config.yaml
d_model: 192
rope_fraction: 0.25
init: "uniform"
init_std_up: 0.0268
lr_mult_o: 4.0
beta1: 0.9
Below are experts of layer 5 (counted from 0) of a mixture-of-experts language model. Rows are named up (a neuron's input weights, with its number) and show model dimensions 96-191. Each number is 128 + 24 x the weight over its row's rms, rounded and kept within 0 to 255.
Before each expert's rows: a language model's description of what the expert responds to. This comes from a sample of Wikipedia text that the model never trained on.

# expert 3
Description: Vowel syllables mid-word. Mid-word syllables ending in i, u or o, often in foreign or transliterated names, like identif-i-er, Sit-u-ated, Ko, ti, ki.
up0 [144 123 129 167 168 118 109 154 176 114 183 136 175 133 185 139 127 102  87 177 146  90 119 103 100  92 146 116 176 134 116  99 140 120 122 138 115 135 156 104 126 141  98 118 127  95 174 152 105 105 177 143 120 158 157 112 111 116 107 116  76  92 130 129 135 145 142 123 121 101 156 130 128 112 163 148 122 133 109 126  96 138 141 120 118 138 175 104 114 149 146 179 144 148 120  82]
up1 [101 116 135 123 126 169 101 135 129 123 144 130 143  83 183 116  82 147 161 132 139 137 118 144 131 106 140 121 147 165 112 123  83 131 124 149 143 110 100 117 104 127 102 124 117 128 128 112 122 129  91 138 137  88 111 121 163 132 153 122 181 138 168 132 153 159 104 131 138 129  76 101 115 104 148 120 105 156 167 147  92 145 132 117 144 117 171  95 126 148  77 121 110 100  62 105]
up2 [ 77  91 107 159 115 171 138 139 136  95 128  99 158 122 138 159 100 134 121  59 130 120 121 143 167 110 119 147 126 114 120 113 112 110 129 117 128 121 175 149 165 110 108 129 107 120 177 188 155  98 136 148 125 101 123 117 166 131 131 157 148 141 148 114 135 136 134 109  60 129 141 134 154  88 145 141 145  72 154 152 133 120  80 142 130 123 141 147 150 127 122 165 109 149 127 123]
up3 [ 99 113 183  87 137 127 156 145  94 112 133 129 135 146 109  92 131 135 119 176 113 149 157 102 149 139  62 153 104 104 156 127 101 141 184 140 100 133 132 126  77 154 130 122 153 106  88 134 142 154 161 162 101 120 115  99  94 104 141 115 121  97 144 115 129 135 108 154 157 137 127 115 142 148 169 114 148 139 159 141 119 116 120 110 134 103  99 151 124 141 147  95 104 143 145 159]

# expert 10
Description: Word-initial fragments. First pieces of lowercase or capitalized words split by the tokenizer, such as po-, con-, se-, Ba-, often after the or a, plus lone spaces.
up2 [165 143 114 170 150 146 110 129 115 102  95  85  92 110 162 149 149 113 125 122 141 133 114 167 131 173  96 154 133 123 158 119  54 125 109 100 149 139 153 161 103 133  98 154  80 131 166 111 101 163 145  93 172 159 112 147 142 145 111 129 112 144 101 117 164 142 123 141 130 136 113 128 140 110 127 153 127  81 109 151 127 142 139 107 117 109 157 147 109  88 117  94 120 125  98 125]
up3 [135 125  95 161 142 117 125 117 141 152 155 136 119 141 148 137 118 144 173 117 139 107 130  92  98 102 113 118 143 118 135  96 120 208 109  97 153 124  96 126  96 140  56 127 176 127 166 100 166  98 127 152 115 116 162 152 175 111 138 111  77 139 163 140 131 130 128 121 130  88 133  89 151 152 142 201  94 125 135  98 158 139 119 157 128 156  79 151 152 113 148 138 177  98 121 162]
up4 [105 146 134 142 147 164  91 112 132 149  71  97 175 126 132 123 124 131 140 149 166 149 105 112 121  99 144  99 171 189 141 123 157 124 100 150 139 157 119 110 112 126 126 140 155  91 152 142 164 153 128 136 112 132 130  81 125 136 145 136 118 121 146 144  87 138 115 112 101 146 150 103 114 132 136 174 109 132 121 141 164 131 126 149  93 149 141 140  97 128 121 126 129 136 162 138]
up5 [116 121 137 127 122 165 108 131  99 137  77 145 108 154 134 120 133 150 168 122 143 128 129 141 116 105 146 138 162 169  91 126 157  79  83 114 106 172 147 133  85 162 150 106 149 145 132 159 128 135 124 167 129  86 118 121 116 189  79 167 120 131 135 128 138  93 129 104 187 125  82 148 151 143 143 107 128 141 150 142  85 149 149 125 127 100 126 116 127 136  94  89 118 114 196 133]

# expert 19
Description: Word-initial capital letters. Single initial letters starting a word, mostly capitals after a space, pipe, quote or parenthesis, like K-elly, T-ired, S-ri, p-ick.
up2 [ 90 133 123 122 122 153 143 125 110 155 115 120 118 131 156 142 136 144 146 101 112 114 104 143  73 178 145 154 106 150 129 128 118 121 124 125 145 127 136 106 124 162 143  90 146 102  95 157 152 134 131 122 139 114 110 128 129 136 130  98 131 179 138 113 115 124  91 112  97  96 161 121 116 105 157 134 110  75  81  88 160 166 135 166 105 122 126 124  87 121 154 118 146 156 121 111]
up3 [157 132 104 154 205 108 127 118 144 139 142 128 149 164  82 163 117 114 114 114 112 115 125 111 116 146 127 115 125 113 104 110 148 110 178 121 121 119 104 119 155  89 102 100 136 134 141  62 143  64 152 109 148 143 127 102 147 124 129 132 164 146 172 140 140 160 114 171 141  93 134 116 120 151  93 136 119  70 120 140 120 141 126 124 145 112 106 162 108 114 131 100 131 135 110 128]
up4 [125 137 102 171 140 117 137 114 177 119 135 129 140 161 102 122 122 109 106 126 133 127 108 123 143 139 129 141 139 123 115  94 119 185 156 121 146  60 131 150 114 155 118 120 158 133 151 173 120 101 111 128 148 110 156 132 127 111 125 155 118  71  75 135 156 144 151  92 129 108 103 137 125 184 145 117  88 144 110 172 135 127 170 142 144 137  98 120 136 120 148 111  95 117 188  95]
up5 [122 145 158 134 124 117 125 141 131 108 123 157 130 139  74 137 113  91 144 158 121 140  98 129 104 136  90  99 152 164 181 143 127  93 127 128 136 129 148 146 127 131 111  91 144 145 125 137 132 123 117 116 113 111  95  96 118 110 167 137 144 115 121 130 135 139 143  96 140 106 135  93 171 130 100 119  74 151 130  88 146 145 105 136 111  91 148 151 164 166 140 117  98 100 122 119]

# expert 23
Description: Short word-start roots. Word-opening pieces and short roots like wood, land, water, head, post, father, Al, Te, Ne, often taking a suffix next.
up2 [ 82 162 149 113 186 124 136 133 142 121 168 127 117 118 118 121 131  68 122 150 136 100 140 132 110 130 131 137 136 152 130 115 160 119 145 131 131 108 136 124 121 144 138 130 119 133 147 101 127 106 137 118 136 135 173 134 113 131 137 184 183  90 131 130 103 111 103 140 134 111 128 137 113 159 115 163 120 167 141 149 109 135 101  90 155  85 180 139 113 119  97 100  91 161 127 122]
up3 [114 114 129 135 136 124 150 124 119 149 154 145 115 141 140 167 137 148 112 162 121 114  99 112 164 151 141 145  93 108 151 122 152 140 137 127 168 129 130 132 128 161 117 135 113 173 139 118 137 156 120 117 121  89 146 148 111 113  84 136 140 113 105 153  94 116 100 120 113 171 129 130 144 139 163 119 106 107 181 140 143 139 145 102 170 108 154  89 100 128 101 113 152 149 144  80]
up4 [129 113  76 118 126 124 141 108 147 111 121  98 131  83 155 106 133 133 168 138 158 105 182 104 119 131 113 130 148 114 161 183 146 138 157  94 131 132  59 139 152 114 114 134 132 115  92 126 131 142 140 116  92 154 138 114 129  97 158 151 176 167 128 130 123 115 114 106 181  97 113 109 116 112 148 153 125 134  96 134  97  94 136 136 118 113  98 144 115 125 167 136 124 134 120  85]
up5 [141 142 141 113 106 138 121 110 149  78 170 159  95 118 168 148 132 148 109 118 147 127  57 158 165 134  77 173 150 139 130 100 151 100 136 114 106 133 148 143 132 120 147 136 160 141 115  96 119 122 135 155 127 110 149  93 143 130 116 155 126 158 133 110 130 142 134 110 146 142 167 157 166 155 111 160 104 126 173 117  79 120 112 143 124 136 132 145 145 125 125 122 122  95 154 124]

# expert 11
Description: Name-initial syllables. Second pieces of capitalized names and words after an initial letter, like M-out-ous, K-en-suke, Gu-illermo, Pla, Mc, Har.
up2 [126  93 156 138 127 152 137 126 140 132  99 122 123 118 130 152 152 141 114 132 111 108 123 147 173 156 131 131 114 100 113  91 107 105 121 167 105 109 119 116 110 133 138  95 106 133 121 131 123  77 115 155 170 117 149 157 181  86 129 133 126 139 111 139 154 105 168 131 134 125 126 101 122 117 129 113 163 143 126 149 110 127 121 124 128 143 125 154 138 110 112 106 160 174  74 152]
up3 [104 113 138 154 148  91 118 114 120  85 171 141 134 114 149  96 138 123 137 106 143 127  87  98 136 147 163 120 140 138 165 144 146 114 100 147 173 115 111 126 108 118  83 141 103 131 149 143 120 112 128 149 117  95 153 151  50 140  72 135 144  83 139 139 145 157 106 125 111 129 132 133 158 113 153 135 151 137 149 122 139 122 109 103 108 127 149 159 109  98 103 106 149 149 118 134]
up4 [124  90 124 118 139 171 179 167 136 141 108 123  89 138 173 106 135 130 114  82 108 117 105 141 122 118 120 174 129 103 152 139 168 157 142 103 162 159 156 123 131 161 107 158  87  81 107 146 103 107 149 145 149 161 179 139  94 142 133 149 145 144 165  96 142 100 108 106 109 132 121 132 132 141 150  84 115 123 127 129 116 106  85 174  96  80 142 144 143 140 129 113 121 128 160  92]
up5 [124 101 113 127 146 137  89 154 165 170 107 110 131 143 134 121 108 127 143 145 137 158 122 128 107  80 134 147 107 103  77 132 122 124 100 117 184  97 116 114 151 123 152 104 127 122  94 162  93  73 108 124 143 139 113 111 121 139 103 131 114  91 102 123 112 120 103 114  96 140 103 147 118  60 166 146 148 117  92 133 152 122 119 116 178 112 114 156 160 110 165 105 102 102 115 193]

# expert 20
Description: Table pipes, name fragments. Pipes closing cells in sports and election tables, and inner pieces of capitalized names after a first letter, e.g. Batumi, Atlantic, Centre.
up2 [125 152 126 135 124 118 136 153 104 107 154 162 126 128 110 132 145 124 154 137 134 119 138 165  88 143  86 114 135 101 125  93 122 127 159 137 159 136 150 125 143  80  79 141 175 173 113 143 120 109 120 128 119 131  82 135 153  85 126 161 147 166 173 161 138 125 104 106 141 118  88  85 110 102 112 174  82 141 118 124 110 179 132 154 107  80 149 126 167 175 110 128 130 124 152 169]
up3 [139 150  97 136  96 171 152  97 125  96 123 116 135 104  74 131 151 101 128  97 135 143 102 150 133 102 119  93 127 161 131 157 131  88 112 157 101 124  84 104 171 162 164 138 131 115 121 145 118 119 158 125 105 108 132 105 122  66 128 149 132 115 130 106 122 107 127 106  98 118 138  96 162 126 137 133 104 159 103 132 123 140 105 130 157  87 144 107  94 119 133 131 150 140 114 117]
up4 [145 122 127 141 151 158 153 124 128 144 110 147 107 111 135  76 166 103 137  98 136 112 117 158 106 132 131 153 135 134 133 120 174 137 112 143 154 141 120 169  89 111 117 180 155 187 104  90 140 103 154 130 136 168 111 139  92 135 138 152 136  83 161 103 120 179 136 126 131 105 124  77 118 145 126 148 104 101  89 112 111 131 119 141 153  80 150 151 125 166 136 102 148 136 134 144]
up5 [137 129  99 172 154 162  97 112 167 170 120 150 111 130  92  92  90 142 137 134 101 112 152 127 129  89  78 155 160 154 133 156 111 126 153 145 135 112 108 109 173 121 144 102 121  86 161 147  69 111 107 113 157 126 139 116 134 173 146 121 140 153 121 111 141 140  76 110  71 133 147  96 112 153 158 114  97 144 116 122 152 108 117 159 143 121 136 127 144 115 104 129  97 136 160  85]

# expert 15
Description: Mid-word pieces in names. Inner chunks of long words and European names, like demons-tra-ting, nickn-am-ed, Adels-o-hn, Kölnis-che, plus openers like 19 and Dr.
up2 [119 143 145 102 103 121 158 129 128  94 141 170 133 100 119 129  97 138 119 118 185  80 181 141 101 164 175  85 107 161 142 123  95 146 132 164 136 142 140 123 164 128 127 165  85 137 129 138 159 144 107 101 158 139 130 120 126  99 127 130 127 116 105 104  57 150 127 124 165 138  97 106 130  94 147  89 125 151 141  79 101 114 111 110 114 124 145 103 147 111 147 113 132 135 118 128]
up3 [141 142 150 100 128 106 122 141 135 133 165 135 112  78 116  90  49 133 145 138 131 124 134 112 108 151 115 148 146 113 126 137  97 134 153 109 156 117 107  94 134 140 101 126 146 163 148 181 159  87 131 108 102 101 114  98 100 124 131 124 147 133 148 171 146 121 166 139 137 140 174  98  96 153 116 168  86 132 118 131 155 121 150 152 123 163 138 111 107 126 135 188  82 119 136 115]
up4 [ 98 113 164 151 128 125 131 104 135 147 130 147 115 135 127 129 155 108 130 106 155 150 120 132 132 145 135 139 114 155 139 140 117 126 167 105 124 100 101 116 179 162 127 135  97 158  98 166  92  94 133 109 166 150 144 144 114 127 106 142 127 140 138 103 156 112 105 121 134 132  90  97 119 128 110 116 139 111 142 140  90 140  80  71 125 111 160  99 108 116 138 129 146 113 109 117]
up5 [136  97  87  77  90 152 137 106 109 131 152  89 109 107 104 148 118 109  76 147 167 170 103 108 108 152 173 126 128 163 134 127 139 116 129 146 131 126 145 162  89 147  96 131 129 163 172  86 145 103 113 116 140 145 151 159 153 144 145 139 148 124 182  82 155 138 157 109 168 171 112 143 144 112 119 137 136 117 153 120 145 130 109 137  93 109 135 134 128 129 123 126 118 120 110 106]

# expert 4
Description: Colons in infoboxes. Colons after field names in infobox and taxonomy lists, such as Coronation:, Suborder:, Running time:, plus line breaks, equals signs and semicolons.
up2 [118 135 124 136 138 102 146 151 134 163 128 110 155 145 108  99 106 135  93 144 117 165  92  65 151 141 138 131 142 142 187 107 132 149 136 115 159 138 150 134 171 148 122  80 103 168  67  89  98 111 149 133 135 158 107 128 103 126 139 131 131 107 133 128 102 131 136 130 161 133 149 124 155 143 174 140 121 157  94 121 117 109 115 131 108 154 100 106 119 163  98 104 143  80 153 132]
up3 [ 71 124 130 168 144 128 113 126 112 160 139  89 109 116 150 120  99  81  68 139 144  67 119 146  64 120 178  92 108 115  88 139 140 152 175 125 108  70 148 136 154 139 101  85 104  89 118 122 136 134 136 114 166 109 119 109 134 145 106 105 104 134 104 171 113 144 173  72 123 106 159 155 156 143 155 137 137 134 145 148 126 138 103 130 134 153 131 139 115 164 144 118 143 108 129 127]
up4 [132 122 140 166  74 137  84 102 118 109  96 116  92  69  90 146  92 106 136 191 119 155 137 121 129 110 129 125 127 139 118 153  86 167 127 128 150 143 153 111 135 140 125 133 129 190 145 129 100 157 134 177 109 140 144 120  95 125 145  85 178 158 107 140 147 137 145  82 124 122 127 131 101 164 174 121 109 131 101 131 107  95 109 130 106 105 103 111 135 151 169  94 133 155 109 152]
up5 [156 165 117 163 121 148 130 125 144 156 156 170 166 119 114 103 138 123 133 116 165  87 136 117 139 101 139  91 171 102 120  89 118 112 118 134 154 132 146 144 127 130 135 124 207 139  72 126 135 134 116 105  98 137 123 120 116 138 178 140 111 169 112 132  96 105  97 135 147 149 115 152 126 142 103 165 102 185  92 130 161 139 140 125 131 123 108 114 126 123 112 111 160 124  93 111]

# expert 22
Description: Numbers in tables. Standalone numbers beginning cells, track listings and dates, such as 10, 1, 19, 0, mostly after pipes or line starts.
up2 [183 104 123 140 144  97 162 135 173  92 150 134 116 139 172 116 107 119 115 167 122 153 145 113 135 189 120 106 123  87 143 171 128 141 142 108 134 111 157 152 158 109 104 135 128 142 120 113 140  92 112 146 122 108 127 141 163 131 161  90 133 103 148 151 127 160 131 138 125 123 116 130 113 135 153 147 144 125 109 128 114 132 122 114 117 125  71 132 111 140 120 107 101 118  48 171]
up3 [ 89 172 156 135 128 123 173 128 133 108 118 122 102 131 152 170 159 123 127 133 136 144 159  85 145 120 143 145  77 139 122  97  84 123 104 128 148 103 135 139 171 132 144  74 135 143 103 129 119 139 144 162 106 143 141 192 112 147 144 101 118 141 112 104 123  77 151 123 105  94 153 140  86 109 108  84 150  94 114 144 126 160 134  93 112 124  97 116 172  93 107  77 127 142 149 158]
up4 [145 156 138 168  94  78 167 170 122  93 169 144 148 131 143 133 119 139  81 133 152 132  62 104 121 122 125 114 122 166 164 116 127 125 157 128 121  88 112 109 171 136 137 119 133 142  98 129  97 142 111 104  76 120 122 123  95  87 141 127 127 145 121 116 136 136 164 108 129  90 143 116 149 121 100 119 137 171 172 117 110  92 126 155 135 124 125 112 105 155 154 119 137 107 127 141]
up5 [125 150 116 153 146 156 123 133 141 114 165 147 195 136 140 146 152 151 127  96 129 114 174  93 128 138 114 121 149 123 122 129 151 141 150 125 154 148 170 141  98 129 153 125 161 123  99  90 133 125 150  62 132 128 121  92  80 140 101 107 147 134  90 142 108 115  93 119 145  90 116 169 107 147 108 143 157  94 132 128 113 160 134 153 135 123 162 151 114 109  95 166 113 144 145 146]

# expert 1
Description: Place-name word endings. Final pieces of names of places, nations and people, like Ghan-a, Ital-y, Austral-ia, -ville, -ton, -son, plus John, London.
up2 [124 147 144 108 159 159 154 102 146  80 119 143 160 160 128 131  85 111 134 128 139 160 156 136 155 120 137 148 151 143 113 121 132 109 154 105 103  86 157 115 148 126 136 160 123 153  69 167 133 158 121 127 170 101 127 100 121 168 111 109 141  81 126 127 112 136 109 167 130 153 128 107 152 151 135 119 114 125  88 124 160 128 146 122  87 127 147  97 138  80 200  88 142 141 125 122]
up3 [138 146  99 107 135 131 111 152 157  99 151  84 129 152 168 122 140 163 129 103 117 152 115 139 134 123 132  90 135 169  98 161 109  86 134 131 131 168 116 132 132 129 104 122 164  98 136 140 149 161 119 164 109 121 124 163 171  93 138 112 152 124 122 155 131 133 101 144 120 109 178 148 104 142 153 145 141  97 127 124 115 121 140 125 123 142 147 123 133 107 125 109 124 106 154 129]
up4 [122 131 125 117 140 124 131 125 140 117 144  96 162 152 123  61 145 121 145 100 107 147 163 115 104 123 158  84 129 144 141  89 124 168  89 168 139 117 178  78 109  70 115 137 143 136 131 134 142 117 159 110 147 147 105 111  79 119 100 166 110 155 114 170 156 120 107 102 134 136 128 103 141 115 126 123 109 108 134  96 156 134 138 145 129 165 110 120 171 136  84  98 123  94 149 134]
up5 [151 153 140 109 157 197 105 104 166 122 131 121 134 128 104 114 105 147 144 154  85 117 169 104 111 118 113 129 136  74 128 111 131 131 160  84 112 124  97 162 138 116 155 143 125 136 152 120 116 121 115 149 140 175  99 121 148 118 101 137 142 121 133 153 119 135 155 129 116 103 173 180 131 128 135 142 140  93 117 127 168 105 156 150 119 117 105  90 102 144 147  92 121 147 126 175]

# expert 17
Description: Verb endings and verbs. Verb inflections -ed, -ing, -ated, -ting, and verbs or particles like wrote, put, made, used, up, out.
up2 [ 99 148 142 112 106 114 140 144 168 122 134 144 135 105 135 111 104 131 139 158 143 153 132 116  84 100 107 118 101 134 129 124 142  90 121 114 111 138 143 107  76 116 119 132  85 129 103 122 130  98 129 163  87 155 112 110 124  80 131 138 131 133 165 117 123 105 120 119 112 114 130 130 130 151 142 103 112 106 109 118 142  90 177 168 108 154 171 169  92 157 119 125 124 149 186 134]
up3 [130 152 126 128 144 134 124 110 144 144 168 114  88 130 148 144 156 140 113 107 137 131 151 154 154 129 173  90  97 148 113  71 101 117 133 137  99 104  94 130 129 144 128 111 117 112 151 129  46 112 188 127 132 106 141 130 117 114 151 126 186 121 119 138 148 118 118 144 138 178 146 130 131  98 128  76 123 135 155 109 165 153 103 100 126 110 139 161 121 162 100  88 119 135 131 139]
up4 [134 101 130 163 131  96 141 129 105 161 112 101 136 124 132 147  87 119 115 110 128 152 121 144 170  96 107 121 137 140  90 120 133  96 110 111 131 130 159 137 137 144 147 170  99 175 111  97  96 132 108 115 129 102 180 114  99 130 153 120 161 165 122 141  85 128 106 101 117 111 111 157 155 127 143 105 152 137 119 116 146 138 113  91 110  68 130 116 134 152 142 121 158 149  94 107]
up5 [110 116 152 160 109 138 148 112 116 129 134 147  94 188 103 119 137 104 168 138 144 104 148 158 136 169 123 185 100  98  88 116  81 139 148 156 135 126 164 119 114 138 164 137 113 116 106 127 112 112 148 134 139 156  78 120 118 114  92 112 125 122 149 135 135 157 117 169 122 125 166 140 102 188 113 107 108  89 108 165 135 107 114 113 122 111 154  96 113  79 145 115 114 113 114 128]

# expert 5
Description: Stray spaces and fragments. Bare space tokens, plus word starts after articles like un, Mar, San, State, and middle pieces like ath-le-tes, dist-ric-t.
up2 [149 142 138 129 131 172 176 127 104 125 167  96 131 115 180 136 139 147 144 155 138 154  80 136 119 136  92 110 147 132  78 177  89 118 153  97 130 123 142  84 150 114 174  98 129 106 154 145 115  86 121  98 157 126 120 131 124 148 109  91 133 163 119 110 158 109 112 128 126 117 114 160 117 114 129 134  95 139 110 145 159 132 152 170 131  85 110 156 125 143 115 161 130 118 104 111]
up3 [127 143 106 128 168 114 158 160 157 181 107 165 127  87 130 130 170 140 136 156 159 105 157 128 118  86 144 160 111 130 163 109 150 121 143 126 114 152  85 135 124 132 153  87 125 100 148 158 120 123 126 103 127 117 143 114 133 138  98 127 129 116 116 101 117 109 165  92 150 152 140 156 128 110  86 127 126 132 118 104 136 154  98 149  93 133 106  95 105 143  80  80 130 146  94 110]
up4 [ 97 178 123 162 112 152 126 127  94 154 136 162 116 112 140 122 130 137 137 124 153 141 113 168 136 131 112 168 136 114 135 118 106 121 123 170 109 131 120  68 133  70 120 120 182 151 117 106 143 103 111 133 105  97 144 107 102 124 174 135 119 131 126 132 127 115 134 148 120 155 143 140 133 103 102  92  89 113 149 130 177 112 111 105 150 121 110 146 156 153  96 150 107 134  56 128]
up5 [107  90 148 136 141 130  93 116 104 130 154 141 120 120 163 127 118 127  90 125 153 137  92  74 113 124 136 142 143 132 138 115  97 179 118 110 160 133 132 146 149 105 131 132 179 142 156 123 101 105 108  74 111 119 103 117 150 172 158 146 115 100 140 127 126 125 133 120  96 147 162 140 131 172 154 139 103 122 167 132 138 132 140 120 166 121  78 139  87 131 103 112  94 139 104 122]

# expert 16
Description: Mid-word pieces, headings. Inner word fragments like -duc- in reduces, -u- in such, -hi- in inhibitory, plus line breaks before section headings and quotes in setlists.
up2 [126 116 117 105 115 122 149 114 161 130 115 133 160 149  90 125 161 146 132 136 159 119 100 173 107  95 118 121 135 112 115 113 169 104 139  80 134 108 124 144 105 102 148 115 105 170 142 156 138  98  90 131 120 109 127 139  95 169 145 114 154 103 157  83 175 177 111 116 110 107 160 149 105 103 110  83  92 119 100 118 112 108 118  71 156 112 163 123 101 125 116 130  89 125 128 154]
up3 [ 82 149 162 140 114 170 137 182 114 131 145 123 105 121 117 121 134 162 121 139  99 113  76  82 140 214 135 139 172 130 108  98 140 137 102 147 127 110 124 152 117 158 156 119 139 137 117 111 160 124 157 141 170  87 109 123 105 110 133 123 140 158 125 110 122 106 137 144 150 127 121 122 135 136 134 147 147  87 169 137 110 171 121 126 148 118 144 139 128 142 136 154 119 110 111  58]
up4 [105 127  97 105 152 172 119 150 143 128 109 117 136 100 128 154 130  88 173 118 129 126 156 135 171  90 150 126 167  92 124  78 119 142 123 164 141  98 116 128  96 161 120 168 127 147  96 162 118  84 130 132 155 127  98  88  96 106 119 131 135 107 115  82 153 121 120 165 113 140 130 139 135 115 106 121 109 134 119 114 124 180 142 118 172  56 113 177 136 102 103 105 136 155 117  89]
up5 [106 172 102 116 142 160 101 116 107 165  94 140 111 119 114 134 155 127  75 155 169 142 102 147 116  76  97 125 145  93 149 123 142 142 145 171 121 150  87 135 114 108 116  89 139  85  95 169  94 118 118 127 134 140 127 154 142 149 165 130 135 127 141 120 124  91 164 133 134 134 134 147 102 146 175 126  82 117 125 147 104 168 104  85 161 155 112 119 148 116 106  85 162  90 126 121]

# expert 6
Description: Closing punctuation, number ends. Sentence-ending periods, commas, closing parentheses and relative words like which, who, plus trailing pieces of numbers, years and coordinates, e.g. 2,900, 1917.
up2 [128 128 161 136 127 155 124 111 143 128 154 142 132 173 134  99  85 102 115 148 130 170 121 156  95 157 105 103 107 128 101 139 106  91 127 112 154 169 149 146 114  77 122 146  91 131  89 136  75 136 102 126 118 152 114 128 140 125 154 117 141 110 146 130 185 140 103 130 117 125 169 145 127 111 165 152 100 119 167 133 134 135 140 131 135  91 189 150 163 100 162 158  99 101 142  79]
up3 [138  92 121 129 169 135 142 130 149 112 134 124 144 142 181 183 116  84 125 125  88 125 136 123 122 118 136 128 149 111 159 113 118 132  74 120 140 169 117 144 127 143 175 144 126 103  98 115 127 133 113 156 133 150 149 130 125  92 138 139 126 131 113 126 139 179 104 115 105 138 139 101 160 121 146 129  91 158  97 130 178 117 126 109  89 128 136 146 113 103 119 130 116 136 120 126]
up4 [128 118 118 130 137 172 129 128 161 165 119 137  96 144 114 127 128 131 108 120  94 118 122 108  96 165 153 127 137 116 145  43 164  99 151  94 124 152 174 156 116 139 133 107 119 124 132 127 100 116 155 113 129 114 101 139 136 152 138 112  99  85 114 103 117 122 123 148 159  86 121 145 148 168 112 108 129 135 119 133 141 167 144  97 108 116 165 118 147 124 116 161 160 154 141 152]
up5 [ 85  91  93 186 103 114 139 145  94  96 124 148 162  84 116 126 108 127 139 119 114 151 158 146 102 161 137  93 160  96  86 156 120 143 136 130 139 104 149 111 105 131 152  97  93 178 145 125  97 147 128 150 128 127  66 149 166 125 153 179 134 157 154 149 100 111 109 124 136 162 132 141 172 159 126 158  87 145 121 121 121 118 151 109 112 143  96 141 143 136 103 106 149 140 125 133]